Weights of a small mixture-of-experts language model, trained from scratch on English Wikipedia: 14 layers.
Below are experts of layer 6 (counted from 0) of a mixture-of-experts language model. Rows are named router (the router's row for the expert), gate (a neuron's input weights, with its number), up (a neuron's input weights, with its number) and show model dimensions 224-335. Each number is 128 + 24 x the weight over its row's rms, rounded and kept within 0 to 255.
Before each expert's rows: a language model's description of what the expert responds to. This comes from a sample of Wikipedia text that the model never trained on.

# expert 45
Description: Music chart and release details. Tokens in discography and chart listings: city names, Released:, semicolons, years, the before chart names, e.g. London, Japanese.
router [144  87 144 111 150  71 119 102 102 110 109 145 127 149 107  94 113 161 149 137 162 134 164 112 107 167 120 183 168 114 125 141  86 128 170 135 136  99 148 128 129 133 101  97 155 134 100 157 138 137 153  98 167 141 167  97 115 123 128 155 148 137 153 105 152 120 131 127 118 121 145  93 154  68  96 141  96 121 134 134 143 145 143 125 155  85 130 159 140 120 111 130 129 144 160  80 149 169 114 154 135 101 112 139 115 120 115 140 101 113 123 141]
gate0 [ 98 105 165  77 120 127 132 140 137 120  90 119 114 132 108 122 134 128 161 110 183 146  89 118  97 148 105 135 142 122 162 144  93 109 169 145 144 136 152 112 147 107  84 146 133 127 128 118 104 174 116 114  95 143 115 104 127 136 139 119 130 154  97 130 132  91 136 147 111 112 198 137 124 128 116 115 136 131 158 134 192 137 121 114 117 153 111 120 135 151 125 121 128 156 119 153 148 142 112 135 143  91 136  96 113 151 104 158 136 132 101 144]
up0 [ 88 136 126 117  80 138 155 158 109 166 134  99 106  98 132 150 142 131 152 109 168 127  84 124 108 160 112 119 132 114  97 103 134 124 117 160 123 154 139 129 128  84  76 148 133 111 111 106 106 117  96 121 104 132 118 173 112 115 121 122 111 123  91 113 108  99 139 166 116 121 123 116  88 150 121 102 152 168 164 158 158 143 112 121 145 148 131 120 141 118  92  58 119 149  92 125 117 149 106 100 137  95 150  87 105 119 127 146 115 127 125 129]

# expert 7
Description: Verb and noun openers. First pieces of verbs and nouns after was or the in biographical and descriptive prose, such as res(ident), diss(olution), described, announced, released, hired.
router [132 100 148 127 164 113 108 108 120 111 120 135 133 140 103 112 134 150 154 130 147 179 149 111 161 148 126 151 158 125 114 139 116 106 132 123 133 106 130 140 111 153  87 125 143 157 122 202 165 133 126 115 163 135 178 109 132 136 145 161 149 131 162  98 128 126 140 159  69 167 167 144 152 105 127 117  98 140 130  96 142  95 128 102 170 127 165 128 145 117 168 168 142 137 148 125 151 140 141 147 144 137  91 155 115 128 115 172 127 114 102 167]
gate0 [154 147 157 135 130 121 138  96 100 140 169  97 157 114 173 148 138 132 124 149 112 147 125 150 108 118 120 110 183 151 110 127 124 115 144  87 129 113 137 151 140 149 156 115 126 125 145 146 197 172 104 146 129 143 118 135 128 115 131 115 145 144 109 169 156 145 153 121 110 154 118 111 138  96 151  96 149 117 116 108 131 110 125  78 153 155 120 121 141 161 141 118 159 115 148 151 135 131 107 132 103 114 127 113 149 145  97 162 120 124 117 126]
up0 [137 148 173 151 136 144 165 102 106 132 160 120 116  99 178 138 124 150 125 124 111 107  99 128 127 102 157 130 144 162 108 130 143 118 112  67 147 144 115 140 103 137 139 118  99 182 154 132 143 153 121 148  81 127  96 127 128 125 153 120 161 139 102 172 136 134 110 158 121 182 116 133 141 122 146 127 127 107 125 102 111 145 139 102 111 170 125  98 137 170 123 123 147 105 138 150 118 140 105 140  83 118 111 118 147 126 117 180 122 141 119 106]

# expert 42
Description: Mid-word pieces and of. Middle word pieces (att-rib-uting, vol-untary), the preposition of, table pipes and commas separating names in credits.
router [144 126 141  95 147 106 136  81 129 104 126 138 192 144 109 125 113 156 155 135 153 147 138  90 130 135 103 134 124 110 123 163 116 109 151 115 142 107 152 141 158 136 111 113 126 138 124 133 147 117 171 130 185 147 139 113 154 132 140 159 159 105 127 100 139 102 126 147 134 145 167 135 192 104  96 124 137 100 107 118 156  89 143 112 132 111 144 148 128 118 153 133 146 135 164  98 146 135 105 141 123  66 108 159  90 128 133 147  82 146 113 132]
gate0 [126 109 129 123 101  97 128 138 117 143 159 125 157 120  90 128 102 107 169 130 102 137 139  99 131 117 136 127 129 124 123 123 142 105 125 126  80 131 127 184 181 148 149 111 106 174 152 145 194 126 143 149 106 163 134 147 126 138 151 144 147  88 139  86 118 149 125  79 113 155 166 196 135  95 121 105 144 138 158 140 147  67 131 121 128 137 116 134 141 103 149 143 153  99 133 124 188 121 154 134  89 129 114 161 140 124 125 123 119 125 107 128]
up0 [ 74 125 139 131  72  72 146 145  94 125  99 123 105 111 100 152  98 134 190 161 122 160 139 120  69 147 172 145 123  93 150 129 100  68 125 126  53 141 133 155 163 161 132 132 113 175 173 139 148 111 141 135 124 129 140 129 132 146 146 135 149 115 119 128 106 173 130 119  98 140 158 127  91 100 114 135 132 163 137 161 115 133 123 119 115  94 138 138 148 113 113 123 132  71 137 134 168 114 125 137 108 124 120 146 146 132 107 148 155 131 126 107]

# expert 54
Description: Months and diacritic pieces. Month names, nationality adjectives and day numbers in dates, plus accented pieces of Slavic and Romanian place names like Prostějov, Kościuszko.
router [146 115 164 126 142 105 109  94  98  87 113 152 123 157  99 140 100 148 133 140 148 157 144 101 138 161 113 182 157 118 161 195  94  88 149 115 162 107 116 147 154 119 133 110 130 164 110 135 134 114 136 118 134 148 179  93 148 163 127 126 162  94 178 108 144 145 152 169 103 130 159 154 166 113  96 139 118 129 121 119 151 108 104 126 148 109 121 135 117 123 135 130 157 148 161 111 151 180  88 169 136 120 108 139 120 158 119 135 100 116 102 134]
gate0 [144 104 134 104 160 145 131 110  63 130 148 134 144 129  94 138 148 112 140 110 125 132 105 153 165 160  98 105 112  75 132 178 118 136 124  89 126 106 125 154 115 111 147  97 115 119 120 131  85 123 133 113 129 123 168 127 157 111 135 126 158  98 172 144 136 112 113 114 157 103 142 120 151  97 100 135 144 123  60 122 151  91 129 110 165 106 223 129  90 105 127 142 152 139 124 158  99 125 132 147 127 127 132 140  98 125  91 126 132 112  84 155]
up0 [158 131 129 133 135 154 166  79 138 153 190 123 105 128  91 155 147 112 129 121 119 125  98 145 134 188 124  88 109 128 121 148 100 139  71 112  97 156 122 103  82 109 154 143  90 139 142 103 110 130 146 139 117  84 157 128 165  85 133 125 101  98 179 182 114 104 139 123 149 161 102  95 155 132  91 129 136 126  95 153 156  96 114 135 156 111 146 108  81 132 137 108  95 125 110 105  96  85 110 136 134 142 100  87 111  93 101 143 129 120 123 136]